config.toml
n_layer = 9
d_shared_expert = 0
steps = 6981
Below are experts of layer 3 (counted from 0) of a mixture-of-experts language model. Rows are named router (the router's row for the expert), gate (a neuron's input weights, with its number), up (a neuron's input weights, with its number), down (a neuron's output weights, with its number) and show model dimensions 0-191. Each number is 200 + 20 x the weight over its row's rms, rounded and kept within 0 to 999.
Before each expert's rows: "gets" lists some tokens that make up at least twice as much of what it gets as of all text. This comes from a sample of Wikipedia text that the model never trained on. Tokens count by the router's weight.

# expert 7
gets: " to", " on", " from", " by", "ed", "ated"
router,215,224,242,204,190,214,214,218,196,189,180,195,173,209,209,193,211,161,167,168,181,213,190,195,223,197,199,217,173,237,211,182,207,205,213,183,193,207,236,229,186,213,221,210,185,230,203,206,206,172,185,204,189,204,208,232,196,162,188,212,214,214,173,214,250,190,222,201,219,190,178,209,209,163,166,162,215,214,219,176,179,158,192,211,190,221,198,178,194,188,195,202,200,145,187,177,209,178,177,229,185,231,171,225,240,205,159,221,173,191,202,197,182,187,198,197,170,205,197,210,209,193,221,183,207,209,210,223,181,210,230,217,203,194,189,202,219,198,190,184,207,222,222,190,210,189,210,155,194,194,203,161,192,215,193,183,200,182,184,196,223,193,200,194,215,200,218,153,281,190,202,186,177,187,213,180,184,199,231,173,187,212,203,220,178,186,215,195,207,188,185,217
gate11,209,235,197,208,162,179,181,210,201,172,226,238,219,215,233,225,206,207,199,234,208,227,244,203,198,171,197,180,198,218,187,157,223,215,198,202,169,196,216,182,203,212,194,239,258,210,182,210,182,216,204,205,217,208,218,209,191,144,183,163,226,196,216,205,218,192,222,222,230,210,192,179,194,146,186,192,202,209,193,203,187,174,178,194,196,198,201,221,212,204,219,172,179,197,211,205,213,198,181,210,201,175,219,200,219,213,189,200,194,212,201,211,235,207,222,201,217,167,222,176,206,193,199,208,219,189,165,170,220,205,204,212,209,185,182,217,202,188,216,185,184,217,226,230,186,170,216,204,194,167,203,236,168,239,213,174,156,183,187,198,213,199,235,229,197,206,215,208,196,182,188,199,204,186,177,183,188,225,212,232,180,184,219,201,183,170,220,218,197,148,200,207
up11,190,198,194,190,173,215,206,241,191,180,204,175,211,205,258,152,171,230,197,177,186,187,187,197,193,200,209,218,191,219,174,237,173,235,166,191,223,197,198,225,167,189,206,200,174,215,195,168,207,188,192,195,224,190,165,171,191,197,208,189,198,192,220,199,187,249,174,190,227,220,229,220,238,213,209,220,231,205,167,200,208,210,221,201,198,207,235,203,184,202,183,225,147,211,228,184,196,213,185,208,190,194,219,180,205,222,186,227,205,204,229,211,183,229,187,176,209,222,200,208,217,159,158,202,216,194,185,165,207,228,184,204,200,225,201,195,207,224,199,201,212,164,207,191,202,206,181,206,201,237,210,206,208,165,179,214,173,234,216,194,219,206,177,210,218,201,193,211,207,184,212,213,220,214,192,171,180,189,217,183,225,177,176,177,221,196,223,158,176,196,191,174
down11,167,194,162,165,221,200,232,233,192,164,188,215,213,205,190,211,225,200,195,207,214,181,197,213,197,209,183,191,198,164,204,171,184,212,198,201,184,159,202,190,194,177,201,229,242,207,190,206,214,177,204,192,210,198,220,207,220,199,201,209,207,228,190,198,202,164,223,247,228,203,192,213,234,156,215,198,172,198,208,199,231,183,158,195,195,184,165,173,172,224,184,179,180,194,204,179,208,169,219,203,170,216,200,184,191,218,180,217,195,188,202,203,193,204,198,194,213,184,183,208,178,204,199,206,200,172,180,215,219,217,175,192,213,218,199,217,194,193,168,194,229,233,233,212,201,168,211,228,196,199,194,216,178,206,173,167,228,217,199,180,162,210,187,149,219,236,165,199,163,219,204,212,202,233,158,159,201,200,205,210,171,173,197,188,182,187,176,207,205,200,156,186
gate12,193,182,206,225,221,186,194,198,175,184,182,178,199,208,184,195,227,204,173,210,221,204,212,197,210,217,206,244,212,188,212,211,191,188,245,170,200,207,203,215,238,219,226,194,163,214,188,179,173,174,211,216,161,239,246,180,173,211,197,243,180,173,189,229,191,220,224,204,214,172,179,178,228,195,206,163,203,226,207,155,198,183,192,210,211,218,194,204,191,195,185,189,167,183,204,189,165,226,219,219,191,204,203,225,229,190,229,221,207,171,206,217,165,238,249,180,212,219,211,209,196,174,198,176,211,175,179,217,186,218,193,206,171,235,188,183,178,216,195,205,253,180,164,197,206,208,212,212,172,208,213,208,230,196,203,201,208,167,210,198,185,214,192,201,199,213,187,171,196,208,199,190,205,190,208,213,220,195,242,210,221,228,195,200,219,179,177,240,203,209,216,212
up12,199,193,154,181,205,209,180,186,190,219,205,201,187,203,179,197,248,174,220,207,212,164,178,197,196,205,218,211,196,178,211,195,192,180,193,171,212,203,168,171,188,244,225,208,200,184,233,200,187,207,158,214,225,187,180,197,219,218,205,216,200,163,197,183,173,206,193,195,250,195,224,187,189,197,196,216,169,181,195,196,190,217,200,191,162,204,194,209,180,231,217,185,170,207,191,237,209,222,178,207,232,225,191,198,204,171,190,231,209,221,209,207,177,178,146,192,212,246,192,198,186,182,250,164,185,229,195,195,203,190,163,207,209,217,195,196,201,174,186,200,219,243,196,200,203,202,211,195,189,186,203,228,180,198,161,215,173,219,201,221,184,195,202,188,190,182,182,244,160,246,184,213,209,214,197,208,198,208,188,208,194,217,211,206,231,186,194,150,192,199,225,216
down12,231,213,239,202,192,241,185,216,186,214,194,210,194,210,289,191,219,192,166,199,210,235,197,216,183,159,188,191,205,266,215,184,208,177,207,203,197,201,189,209,220,203,194,223,226,201,187,196,196,191,216,184,192,188,174,182,208,201,183,196,205,213,173,194,204,172,181,206,238,200,169,225,195,181,190,204,210,211,196,230,192,207,191,248,211,205,180,165,197,191,184,208,225,228,213,191,211,195,170,220,245,192,193,212,188,175,201,198,211,189,187,191,223,216,232,186,181,196,231,204,221,225,230,195,197,179,201,199,199,143,170,193,202,194,153,212,194,210,178,170,189,207,200,180,186,213,202,215,233,183,211,207,207,238,217,208,193,186,215,221,224,180,211,182,227,177,213,195,225,188,197,180,195,190,225,198,173,162,216,211,179,192,205,167,175,200,188,206,208,180,206,213
gate13,171,184,215,185,193,150,200,193,189,177,174,207,212,192,170,230,203,185,214,188,228,203,179,182,214,199,193,196,196,184,210,191,213,184,197,198,203,190,198,198,192,223,205,188,202,170,186,169,220,225,219,249,225,215,204,220,164,186,183,192,193,202,183,215,199,216,213,180,180,227,193,181,230,220,206,189,204,180,196,179,177,212,249,203,204,164,214,228,198,203,185,230,187,200,202,192,200,183,205,208,175,214,213,211,180,189,199,212,176,201,172,224,181,195,195,200,210,177,186,181,226,220,229,201,186,199,229,179,213,207,192,197,210,232,166,233,200,209,206,199,179,198,235,244,210,207,173,206,162,206,202,195,202,199,186,196,158,281,192,228,210,217,198,225,232,217,214,208,196,186,244,220,229,238,172,170,167,170,221,188,224,189,169,215,218,223,188,169,208,210,199,188
up13,196,241,223,220,243,193,206,210,190,209,217,208,195,202,225,189,221,206,179,181,188,216,192,230,170,168,174,188,199,207,206,193,215,184,215,198,199,167,198,165,222,185,184,202,202,205,199,237,197,203,192,198,193,220,184,190,197,185,170,187,226,225,187,197,196,185,179,227,208,196,198,247,184,200,229,219,189,174,218,194,179,205,196,193,186,236,151,159,179,191,182,171,210,167,178,182,200,196,228,221,179,161,189,152,185,233,200,174,198,152,190,219,191,205,168,216,168,163,186,190,230,206,203,192,213,220,170,191,180,201,189,189,185,196,232,250,160,202,222,215,203,195,203,226,208,192,210,196,202,201,207,198,237,210,173,222,218,162,219,226,192,208,218,197,213,192,230,194,189,226,185,181,196,185,196,220,225,211,168,195,194,201,199,224,182,204,203,240,173,171,211,185
down13,186,194,197,204,207,163,177,231,198,203,210,173,188,207,195,198,212,205,193,215,230,186,203,213,181,225,163,179,219,219,178,200,195,202,225,202,168,175,199,240,168,191,178,189,237,215,202,207,190,197,197,201,190,208,183,190,222,170,216,190,215,231,231,244,222,214,253,208,227,204,252,186,211,219,216,214,197,165,255,204,184,193,197,207,221,214,169,208,212,210,170,211,189,198,200,148,188,165,190,185,190,219,178,229,200,193,195,215,196,180,205,189,188,239,191,184,185,183,189,184,226,186,203,205,201,205,180,230,174,212,166,202,225,201,198,171,227,194,219,235,173,178,164,179,195,189,176,183,228,177,210,213,222,207,194,206,204,213,218,218,162,181,196,213,179,214,211,208,226,191,186,196,209,221,223,207,209,178,195,193,175,168,199,206,195,159,198,189,215,160,164,210
gate14,213,198,203,206,211,199,180,206,205,205,191,182,189,181,196,206,209,201,172,190,181,191,184,178,210,204,185,213,176,212,206,183,251,220,191,212,173,219,203,195,217,238,184,203,216,203,195,224,194,187,207,221,170,229,219,231,210,187,166,214,211,203,188,236,199,209,200,200,196,165,205,189,228,160,194,203,231,223,179,162,213,179,198,222,210,185,206,206,212,160,211,178,223,198,252,186,215,181,213,193,192,219,213,213,194,200,211,184,238,203,237,154,234,207,201,153,184,174,208,165,201,199,219,215,225,193,208,211,218,214,218,198,202,212,176,192,203,213,181,189,209,253,201,207,211,158,222,191,202,176,170,183,195,211,208,195,182,190,185,226,223,204,232,178,235,208,209,186,227,209,175,194,186,226,211,251,211,201,240,199,177,216,174,205,207,186,205,252,232,162,195,183
up14,226,195,189,226,241,187,139,191,186,198,211,225,175,202,223,209,191,222,195,221,173,237,203,167,218,236,195,205,199,182,202,218,213,211,223,219,198,205,199,217,168,199,218,185,211,223,195,185,195,198,169,236,213,228,208,212,223,210,172,229,198,182,185,202,225,150,222,177,215,202,214,199,228,204,161,200,200,211,210,175,185,166,175,226,198,202,182,228,196,183,214,134,201,193,206,197,209,179,210,187,171,175,181,212,192,204,215,174,199,231,197,194,203,233,158,199,159,198,217,199,213,184,205,204,191,219,168,210,205,210,173,188,208,204,181,198,208,228,155,206,195,191,236,236,215,187,216,174,181,218,190,192,197,220,192,170,193,193,194,173,193,221,216,189,199,201,213,188,204,219,156,227,198,227,224,209,201,204,208,189,203,189,219,194,203,186,185,244,197,161,171,217
down14,212,208,200,159,212,212,214,213,201,217,208,198,204,190,196,204,195,227,223,168,198,219,226,203,198,216,215,163,218,166,190,228,215,178,200,204,208,218,207,213,212,208,202,174,181,209,206,205,205,214,196,201,175,225,237,200,162,230,226,203,195,235,186,180,225,205,217,186,182,243,194,211,175,228,202,182,153,197,184,201,189,256,228,171,181,213,217,198,185,212,206,208,198,207,189,203,213,232,200,204,247,177,209,242,195,196,175,199,175,226,194,186,215,181,221,201,194,182,191,194,176,210,191,200,189,228,199,203,205,226,187,188,210,214,256,202,216,197,221,187,129,181,215,170,173,227,154,244,197,207,215,188,247,181,229,225,218,209,187,198,175,154,195,194,208,207,205,189,192,203,203,200,175,191,195,208,176,201,212,193,200,226,198,195,185,201,212,216,226,194,160,200
gate15,196,211,203,181,206,198,185,182,195,203,188,189,178,200,216,172,167,192,210,228,200,211,200,221,187,165,227,223,203,198,169,190,233,201,212,168,184,196,238,217,213,244,187,205,203,197,191,187,223,188,177,206,222,176,166,215,229,185,158,177,171,210,188,178,207,214,191,242,193,203,196,230,196,207,175,178,180,199,177,201,203,192,178,180,223,215,186,213,176,221,213,200,216,180,237,198,218,203,197,192,199,220,220,206,216,225,199,210,178,188,208,195,176,201,228,224,168,189,233,227,192,172,194,193,195,197,182,223,181,217,217,209,194,196,194,209,217,202,221,182,231,172,245,173,183,162,223,196,217,211,201,223,181,200,211,176,187,258,186,207,158,180,227,216,189,178,174,200,210,157,238,188,210,170,182,210,186,190,210,198,170,203,195,254,180,245,199,191,193,202,171,220
up15,224,190,178,209,216,176,148,194,197,210,177,160,198,203,202,202,230,197,208,175,195,166,191,208,177,178,228,211,232,220,217,216,196,209,237,226,201,204,199,219,210,207,201,181,200,222,185,169,185,180,201,197,195,193,180,200,194,188,187,168,179,167,176,208,199,181,179,175,147,192,225,197,172,162,201,223,215,198,202,199,164,195,190,221,180,200,196,204,165,214,192,198,214,189,208,224,197,235,181,221,197,220,214,220,216,185,193,187,160,210,213,179,167,225,220,204,183,194,207,200,197,220,208,230,231,193,166,219,219,179,188,233,191,190,205,153,199,205,190,201,230,186,188,184,230,214,225,216,239,210,199,203,193,207,176,199,209,202,163,214,205,202,223,224,165,157,216,179,178,228,215,204,197,206,202,214,198,194,190,263,191,173,213,217,171,205,250,188,207,170,204,216
down15,163,180,200,248,210,209,224,211,208,195,208,205,237,200,177,189,165,203,217,243,185,176,238,194,198,178,190,187,207,165,185,205,202,216,172,182,204,226,190,213,245,197,228,197,190,204,209,248,210,207,213,191,171,200,184,187,220,209,185,178,168,186,161,192,197,198,208,207,199,177,212,173,175,185,215,212,191,204,249,188,196,214,191,192,169,218,236,241,184,181,202,196,207,175,185,192,177,189,213,214,213,199,189,206,184,193,183,200,199,217,217,205,208,183,176,229,196,249,176,202,168,223,184,186,165,194,213,215,176,210,194,246,174,208,179,213,165,205,212,218,204,224,214,188,203,188,194,192,202,220,187,238,229,222,210,187,213,204,163,178,194,191,181,173,217,197,204,248,173,192,237,202,231,179,209,217,199,221,222,206,203,237,207,201,206,175,183,204,198,216,208,160
gate16,221,191,202,246,175,203,186,200,171,214,179,170,181,193,213,199,155,216,175,189,196,206,188,191,216,160,197,193,177,194,202,225,164,218,164,210,179,146,195,216,193,208,188,188,209,179,181,253,199,178,195,177,173,249,208,208,183,218,226,163,182,191,187,192,231,172,196,194,199,191,156,201,238,201,196,185,199,213,201,203,233,177,174,163,212,182,207,198,236,185,205,178,211,173,196,207,195,169,216,220,179,184,217,177,183,207,198,195,220,241,187,183,223,215,195,186,183,175,190,187,198,163,201,194,150,181,210,203,208,204,216,171,234,175,198,205,201,213,192,201,186,231,196,204,185,201,188,175,183,186,242,183,212,196,160,192,213,193,188,228,215,202,187,202,186,207,214,183,237,202,212,198,204,178,185,186,198,192,212,217,207,204,178,223,221,211,187,179,237,198,161,212
up16,194,173,200,212,208,239,213,197,181,203,186,223,218,228,196,173,165,191,222,175,223,164,157,232,203,196,217,224,212,200,198,188,224,195,177,203,209,210,176,212,219,189,197,194,187,237,193,192,204,189,219,189,208,207,202,215,224,224,198,220,222,206,203,213,215,201,188,242,221,171,208,167,222,223,182,196,155,192,204,236,228,186,230,226,201,193,220,232,209,213,167,226,201,200,168,222,196,203,171,221,191,218,202,221,201,204,242,188,237,153,197,212,197,208,207,222,230,153,207,196,196,187,213,216,200,173,182,184,228,223,192,181,176,221,197,233,236,206,206,207,195,225,222,200,197,246,160,219,231,224,185,179,222,204,206,198,194,225,192,188,223,197,198,236,206,206,222,216,208,223,211,149,205,189,161,210,199,179,207,191,214,226,193,177,206,217,187,178,201,196,181,209
down16,239,188,215,217,207,181,207,218,204,187,185,169,203,194,223,180,203,206,209,202,155,197,186,206,254,172,213,185,195,151,190,225,193,217,177,186,207,212,192,197,192,204,224,172,200,203,166,183,171,206,184,216,185,204,197,212,186,174,188,216,184,167,241,214,190,234,192,186,189,203,198,177,181,198,209,199,197,226,207,184,210,197,196,157,219,189,225,215,183,180,199,198,180,229,191,177,236,226,238,213,226,211,178,199,189,217,173,180,174,173,197,255,193,209,206,208,192,149,180,192,209,230,210,204,205,214,182,210,159,172,215,200,212,194,206,182,205,216,184,216,220,183,180,210,176,177,193,157,205,194,216,215,195,206,195,211,217,187,212,175,207,196,217,197,204,200,205,242,160,225,143,241,194,214,217,212,169,189,199,210,175,174,179,182,175,183,222,219,200,222,214,185
gate17,163,170,190,213,200,220,205,206,212,200,203,180,202,198,227,212,227,206,179,176,181,229,221,225,217,191,201,209,208,202,218,176,215,221,235,172,199,214,192,215,189,203,199,224,200,196,233,203,211,197,196,179,195,206,177,214,183,188,175,195,199,206,196,181,202,192,230,225,204,235,226,194,216,161,176,192,169,174,173,197,220,192,164,191,225,229,219,203,218,198,183,230,192,204,189,167,199,193,212,218,191,213,201,206,216,231,202,202,232,218,240,162,228,220,188,192,174,179,229,225,189,235,252,192,218,219,234,202,192,221,185,170,175,201,208,199,219,255,181,174,207,183,198,205,217,177,163,194,195,179,225,206,215,212,167,241,182,212,212,221,225,176,195,193,191,178,191,224,228,221,193,232,229,240,177,214,225,172,194,188,207,206,186,176,215,204,189,193,192,180,234,227
up17,208,193,190,147,205,174,200,218,199,175,230,197,218,228,248,206,218,206,165,198,194,198,206,224,205,219,206,191,210,194,187,192,226,203,222,195,216,236,231,203,154,202,160,219,195,199,196,204,211,203,212,204,198,202,154,169,202,192,211,193,199,168,175,218,212,215,188,209,204,217,210,225,207,174,177,213,204,151,161,220,196,218,210,197,207,224,193,217,175,180,221,208,217,203,208,184,217,164,212,190,197,175,237,197,161,211,207,203,210,215,230,177,201,215,215,203,213,235,196,186,228,202,207,211,159,206,259,231,182,177,174,175,174,192,196,173,222,209,210,223,206,212,207,209,218,208,195,194,198,193,194,192,178,216,173,211,207,217,156,185,227,184,209,203,220,165,221,198,228,171,199,213,242,222,170,196,184,199,216,233,216,190,206,205,224,232,239,178,205,186,210,204
down17,188,192,198,253,239,191,202,194,210,225,203,213,212,192,172,211,219,204,195,195,190,226,178,179,215,217,204,219,205,133,225,178,204,206,174,204,170,204,221,199,209,211,191,177,189,187,225,183,168,222,207,208,193,191,225,231,159,195,199,178,194,225,235,163,227,185,218,194,201,187,211,201,162,212,177,208,176,233,207,202,195,161,187,177,190,191,221,218,196,172,182,198,207,206,188,235,164,215,199,188,224,241,187,179,209,172,211,208,191,173,185,209,182,230,209,210,212,193,214,232,180,209,222,180,199,226,182,184,197,215,217,188,188,191,198,201,198,186,167,192,199,217,191,210,193,230,198,176,185,250,201,135,226,175,205,200,214,199,216,246,181,196,189,212,217,204,225,189,221,207,206,204,180,179,230,197,225,190,209,206,218,200,197,188,194,227,227,219,178,207,247,215
gate18,198,178,193,223,218,203,190,194,186,215,208,175,205,250,215,236,204,182,208,219,185,231,202,208,175,196,230,200,211,222,190,215,244,213,208,240,212,171,206,226,219,212,218,204,224,197,201,146,195,208,209,204,197,187,222,206,202,196,190,207,231,224,202,185,217,207,209,166,188,199,218,220,221,214,184,212,184,227,198,179,224,177,209,196,199,229,214,195,183,187,171,220,222,197,181,183,214,208,180,197,175,208,197,222,239,155,232,193,191,194,170,177,167,211,202,198,179,174,181,205,241,214,240,221,188,223,170,186,189,204,208,205,221,224,164,205,235,220,181,208,201,207,220,201,249,226,179,205,215,198,149,200,188,225,218,203,197,187,191,182,199,219,198,228,197,177,236,194,193,194,183,227,204,196,190,227,199,210,238,209,201,169,195,186,181,180,228,168,170,243,219,204
up18,179,181,172,205,229,215,198,201,203,230,205,183,196,192,219,191,214,229,205,176,197,220,212,193,186,195,216,189,184,202,181,199,181,194,199,175,215,182,234,164,184,234,224,190,236,248,171,189,186,219,209,190,205,191,201,186,155,187,209,206,175,211,195,192,230,223,210,202,207,212,218,205,186,188,158,206,213,167,218,205,221,222,201,207,188,218,253,216,191,209,204,228,203,197,180,182,208,196,203,213,215,234,168,192,228,198,216,171,185,229,189,213,195,192,203,177,167,186,180,192,157,210,206,181,205,223,214,196,246,208,215,185,226,182,229,230,200,215,218,205,186,201,203,206,174,216,185,178,194,161,196,253,177,248,209,147,204,219,180,199,195,204,222,214,181,180,220,168,185,224,190,200,225,219,195,204,234,199,186,220,167,174,226,217,207,206,211,210,221,185,161,182
down18,211,208,187,240,193,197,177,181,195,199,207,208,180,196,203,194,170,211,218,191,218,215,168,221,188,179,206,231,194,186,184,184,217,233,188,224,215,204,204,188,209,180,193,164,218,199,176,205,185,212,206,207,201,200,178,197,196,168,243,188,180,182,217,204,200,236,218,193,191,167,192,180,229,218,193,202,178,212,204,202,212,203,206,209,190,200,243,164,179,205,191,186,199,215,173,211,216,216,206,245,148,177,221,204,174,214,207,186,166,219,194,206,156,217,202,200,224,189,240,195,245,198,205,214,194,176,190,188,221,207,158,172,210,235,189,207,222,198,180,229,184,200,192,222,201,211,210,189,176,184,186,237,173,191,170,212,198,229,204,208,207,213,201,215,202,171,212,218,186,172,145,201,214,208,207,209,193,159,234,215,197,209,173,189,192,212,184,196,191,270,244,211
gate19,202,209,195,192,216,192,227,177,211,245,177,222,217,220,230,189,195,203,194,248,187,218,212,202,139,168,187,148,175,210,213,220,178,197,187,214,198,228,166,225,224,209,178,233,227,185,206,218,235,178,209,191,237,201,208,215,216,223,188,203,211,212,174,202,159,211,211,207,207,171,210,193,191,193,206,228,218,180,188,177,190,212,203,198,233,196,211,234,183,209,235,176,162,203,190,216,185,238,170,179,180,198,229,191,209,219,200,177,195,208,209,205,222,181,213,187,237,200,185,189,222,238,208,188,206,202,190,175,175,201,198,207,220,223,203,230,198,197,239,221,204,191,215,179,217,221,190,214,226,191,206,204,200,144,186,222,196,191,197,204,169,202,200,215,196,223,212,230,192,233,208,185,210,194,160,203,214,214,188,229,177,240,197,201,214,198,216,216,207,205,208,235
up19,190,196,204,218,195,207,179,241,203,197,193,192,181,170,206,201,213,201,179,189,184,199,197,210,189,231,179,179,172,210,211,210,161,209,208,202,179,203,202,192,205,211,189,161,205,192,222,205,205,226,208,218,217,196,230,210,197,238,231,193,205,187,197,196,214,214,243,234,208,185,174,205,179,199,218,204,184,200,205,244,213,173,177,193,211,196,192,207,117,189,195,196,156,194,190,222,187,235,206,187,172,197,239,202,213,212,204,191,216,218,201,169,220,192,212,187,220,203,221,204,245,237,201,218,196,200,206,200,237,206,186,220,200,236,162,168,223,197,223,181,212,199,192,193,210,190,201,162,214,175,229,193,200,190,214,175,200,209,222,243,226,206,214,172,212,200,214,204,245,224,201,238,176,237,186,194,222,225,166,220,177,178,185,234,168,211,190,212,194,195,195,211
down19,199,215,173,192,202,144,211,206,180,174,212,206,184,199,182,212,209,220,195,194,178,224,185,195,170,198,194,217,238,162,222,186,248,207,221,173,206,207,188,198,224,207,192,202,186,176,203,196,231,183,169,189,147,211,199,196,190,212,171,194,236,177,196,216,200,182,207,205,229,196,216,187,237,206,197,199,203,203,198,221,228,225,193,192,223,199,227,191,226,217,210,203,202,224,214,193,191,173,212,186,221,221,210,192,171,212,223,157,222,216,188,189,194,185,200,211,178,186,199,227,177,186,242,203,173,186,205,177,201,194,188,204,240,168,219,196,201,191,202,184,219,192,189,218,184,191,197,177,167,191,191,187,199,200,177,222,199,208,191,217,210,171,206,208,179,201,162,216,248,165,173,233,181,224,203,164,180,197,161,219,238,225,215,140,198,204,227,220,178,184,211,219
gate20,226,180,224,216,192,190,233,183,212,189,188,195,192,196,164,198,221,210,198,177,170,210,197,212,212,203,186,191,176,196,228,176,207,216,194,194,162,174,207,161,220,190,220,188,174,203,222,217,204,223,223,201,217,238,169,181,204,194,188,221,191,209,231,197,208,237,183,194,197,205,171,177,246,222,220,201,193,210,202,221,198,205,223,202,202,188,199,190,218,209,190,202,243,202,235,190,194,187,234,178,188,223,175,201,225,179,187,210,156,227,186,190,217,213,201,226,171,191,203,205,242,173,228,184,155,213,189,229,215,189,198,222,192,206,173,191,156,237,239,181,209,248,204,226,228,191,198,218,202,192,233,183,251,213,194,192,198,220,180,220,177,190,222,172,231,182,180,202,201,200,183,185,218,224,195,184,166,200,200,187,227,196,177,209,202,208,212,163,180,217,201,219
up20,171,228,222,201,203,187,217,195,241,153,241,221,194,169,195,200,203,207,180,184,191,174,195,190,196,210,202,213,210,199,205,208,209,198,227,214,215,195,225,193,178,217,199,198,200,195,193,202,246,193,201,208,209,163,213,223,211,177,194,174,202,189,188,197,192,194,184,204,182,179,212,220,174,160,213,210,194,159,224,183,215,223,177,158,201,201,211,194,229,192,210,213,213,163,209,220,207,200,198,223,224,168,187,194,219,180,187,197,206,186,153,218,172,187,180,201,225,208,225,213,220,212,216,233,181,179,221,186,189,259,170,194,191,213,197,187,203,214,184,224,173,219,171,162,176,189,188,231,144,241,202,216,188,210,187,178,211,195,197,199,212,237,179,196,205,249,176,203,211,195,191,235,230,178,203,231,208,189,221,203,196,180,211,166,186,219,172,211,195,220,216,212
down20,206,183,212,203,204,190,187,210,220,200,215,217,233,198,159,210,172,190,229,214,204,155,214,172,204,222,191,234,226,240,186,200,205,224,163,204,203,162,191,212,208,228,202,168,199,236,182,197,169,209,165,184,222,212,179,213,211,177,211,176,179,210,235,182,197,214,177,191,193,184,214,197,214,235,187,242,166,244,212,210,222,194,234,168,233,205,201,222,220,221,155,202,203,210,178,198,179,190,194,203,166,204,217,183,233,195,194,218,174,212,224,197,196,192,195,198,199,226,188,199,172,179,199,193,203,164,198,178,196,188,189,219,166,187,232,184,234,185,197,193,168,180,233,215,186,188,196,213,204,213,172,185,196,185,201,208,192,164,214,224,186,194,209,214,212,211,220,156,213,215,208,187,194,216,217,189,215,224,212,245,183,186,206,183,206,160,179,186,178,219,171,189
gate21,203,201,176,191,200,250,226,188,241,186,214,159,206,192,182,201,173,207,210,222,194,200,206,165,195,219,191,183,194,200,207,216,251,226,210,196,194,241,179,189,214,224,187,185,212,188,183,220,210,179,213,185,184,182,186,221,184,175,197,228,198,220,215,194,222,223,172,193,229,182,209,201,211,239,250,199,206,193,226,226,202,196,186,193,177,213,189,201,206,185,181,186,189,196,232,193,167,183,154,182,200,242,194,166,169,191,212,228,196,217,214,208,170,202,227,193,218,194,218,198,209,187,193,217,158,219,227,231,154,175,216,178,218,212,167,187,175,221,202,201,176,229,188,186,178,204,210,179,195,196,181,177,188,190,214,204,181,225,180,217,192,198,207,231,215,167,193,210,207,182,164,218,206,192,201,205,227,162,187,226,228,178,196,188,214,212,194,213,225,228,164,211
up21,220,187,207,193,224,228,196,206,226,200,184,219,211,169,189,200,187,173,216,212,223,188,180,183,197,226,220,208,197,197,182,218,216,206,185,207,187,215,196,186,213,198,222,177,205,223,176,233,220,218,189,213,190,233,174,187,192,185,203,225,188,232,225,202,218,188,157,223,175,178,191,184,188,231,208,214,172,198,183,233,232,165,187,212,177,199,211,199,194,218,192,172,212,206,233,212,197,175,186,186,194,229,194,203,165,193,229,205,175,166,174,209,189,197,210,198,201,176,189,181,222,197,195,221,218,211,212,172,215,164,219,210,142,176,200,213,231,190,202,170,184,197,181,204,202,174,190,210,239,234,176,168,248,187,233,185,195,210,188,226,200,181,220,206,202,161,247,218,212,201,218,200,186,230,208,197,208,179,208,190,192,192,192,224,250,217,199,168,202,220,147,205
down21,164,190,170,190,207,182,184,211,178,209,197,196,219,193,186,235,210,213,180,203,180,225,213,222,200,197,214,168,184,140,207,214,204,192,207,191,201,214,192,226,208,175,199,214,191,190,227,188,191,224,192,226,212,175,228,192,208,236,199,224,201,211,181,191,199,187,235,195,206,201,189,173,216,169,182,197,205,192,192,178,159,226,182,222,245,165,205,173,174,215,221,205,186,178,222,186,173,218,217,187,189,210,183,224,193,188,179,199,208,198,176,160,237,219,180,227,180,179,201,227,191,206,166,202,254,219,212,205,201,205,176,188,254,188,213,209,210,208,184,226,206,195,178,187,151,181,186,177,164,167,232,214,212,172,203,205,219,240,186,169,196,197,220,186,206,178,157,208,187,205,189,212,206,201,201,162,171,211,213,193,186,201,186,195,200,206,184,204,214,198,238,206
gate22,210,225,227,206,170,201,237,218,202,193,201,196,198,222,178,219,230,218,182,217,240,243,184,171,223,186,202,180,178,196,183,200,199,215,217,173,203,214,201,210,227,205,187,196,212,166,160,222,222,186,181,215,214,223,196,204,193,191,163,207,200,237,179,209,209,231,214,216,181,204,212,184,192,212,217,214,199,171,187,188,218,200,220,198,208,182,169,233,221,177,165,192,180,226,161,158,199,190,169,221,194,157,199,199,221,184,212,220,205,217,176,227,226,222,190,212,205,168,213,180,211,169,206,222,195,167,176,184,210,200,231,212,204,191,178,232,226,216,176,191,200,193,165,208,238,208,207,202,156,185,186,184,228,217,193,184,180,194,222,204,154,190,176,209,177,200,170,176,204,210,201,184,215,213,170,231,217,205,189,191,225,161,209,203,198,192,200,226,203,211,238,216
up22,186,206,231,198,211,197,182,180,188,213,183,198,190,129,202,195,194,193,200,235,202,211,210,155,217,199,177,193,186,197,218,206,222,207,187,249,163,161,209,191,220,190,232,180,191,193,182,213,195,208,190,234,189,217,222,180,212,223,188,196,231,171,205,221,199,189,183,171,212,206,175,195,177,202,208,192,174,225,200,227,183,192,224,207,206,162,185,181,210,177,205,205,193,167,195,246,188,217,237,224,189,203,196,240,199,229,188,233,198,212,195,222,205,189,191,199,182,253,205,197,186,215,192,224,209,191,211,208,217,165,176,207,210,194,219,239,199,175,203,189,226,201,167,184,167,177,221,198,161,198,204,211,201,204,211,188,176,207,186,199,190,226,221,185,208,178,194,190,187,166,211,181,169,180,237,164,188,192,205,226,196,212,157,180,172,236,207,211,211,180,212,208
down22,222,216,179,181,177,207,186,189,212,188,198,218,208,195,222,193,181,167,198,211,193,228,202,171,196,198,195,229,226,277,182,180,170,217,204,171,215,178,198,253,218,171,193,194,183,196,173,205,187,172,208,176,202,205,165,214,185,210,214,212,192,206,183,182,200,180,184,193,211,221,202,190,212,212,201,192,192,200,231,223,220,194,213,203,236,190,187,200,216,186,190,221,196,181,209,189,195,231,206,182,192,224,211,217,230,187,202,253,177,200,221,186,199,202,200,219,215,222,215,175,199,165,181,164,189,208,201,205,174,223,211,199,186,197,164,195,158,178,178,208,231,189,218,168,176,232,201,233,192,203,182,171,205,192,186,203,179,233,228,175,228,220,188,217,195,211,229,211,252,187,222,166,217,189,201,196,202,213,170,227,215,177,196,220,217,217,202,206,205,213,234,245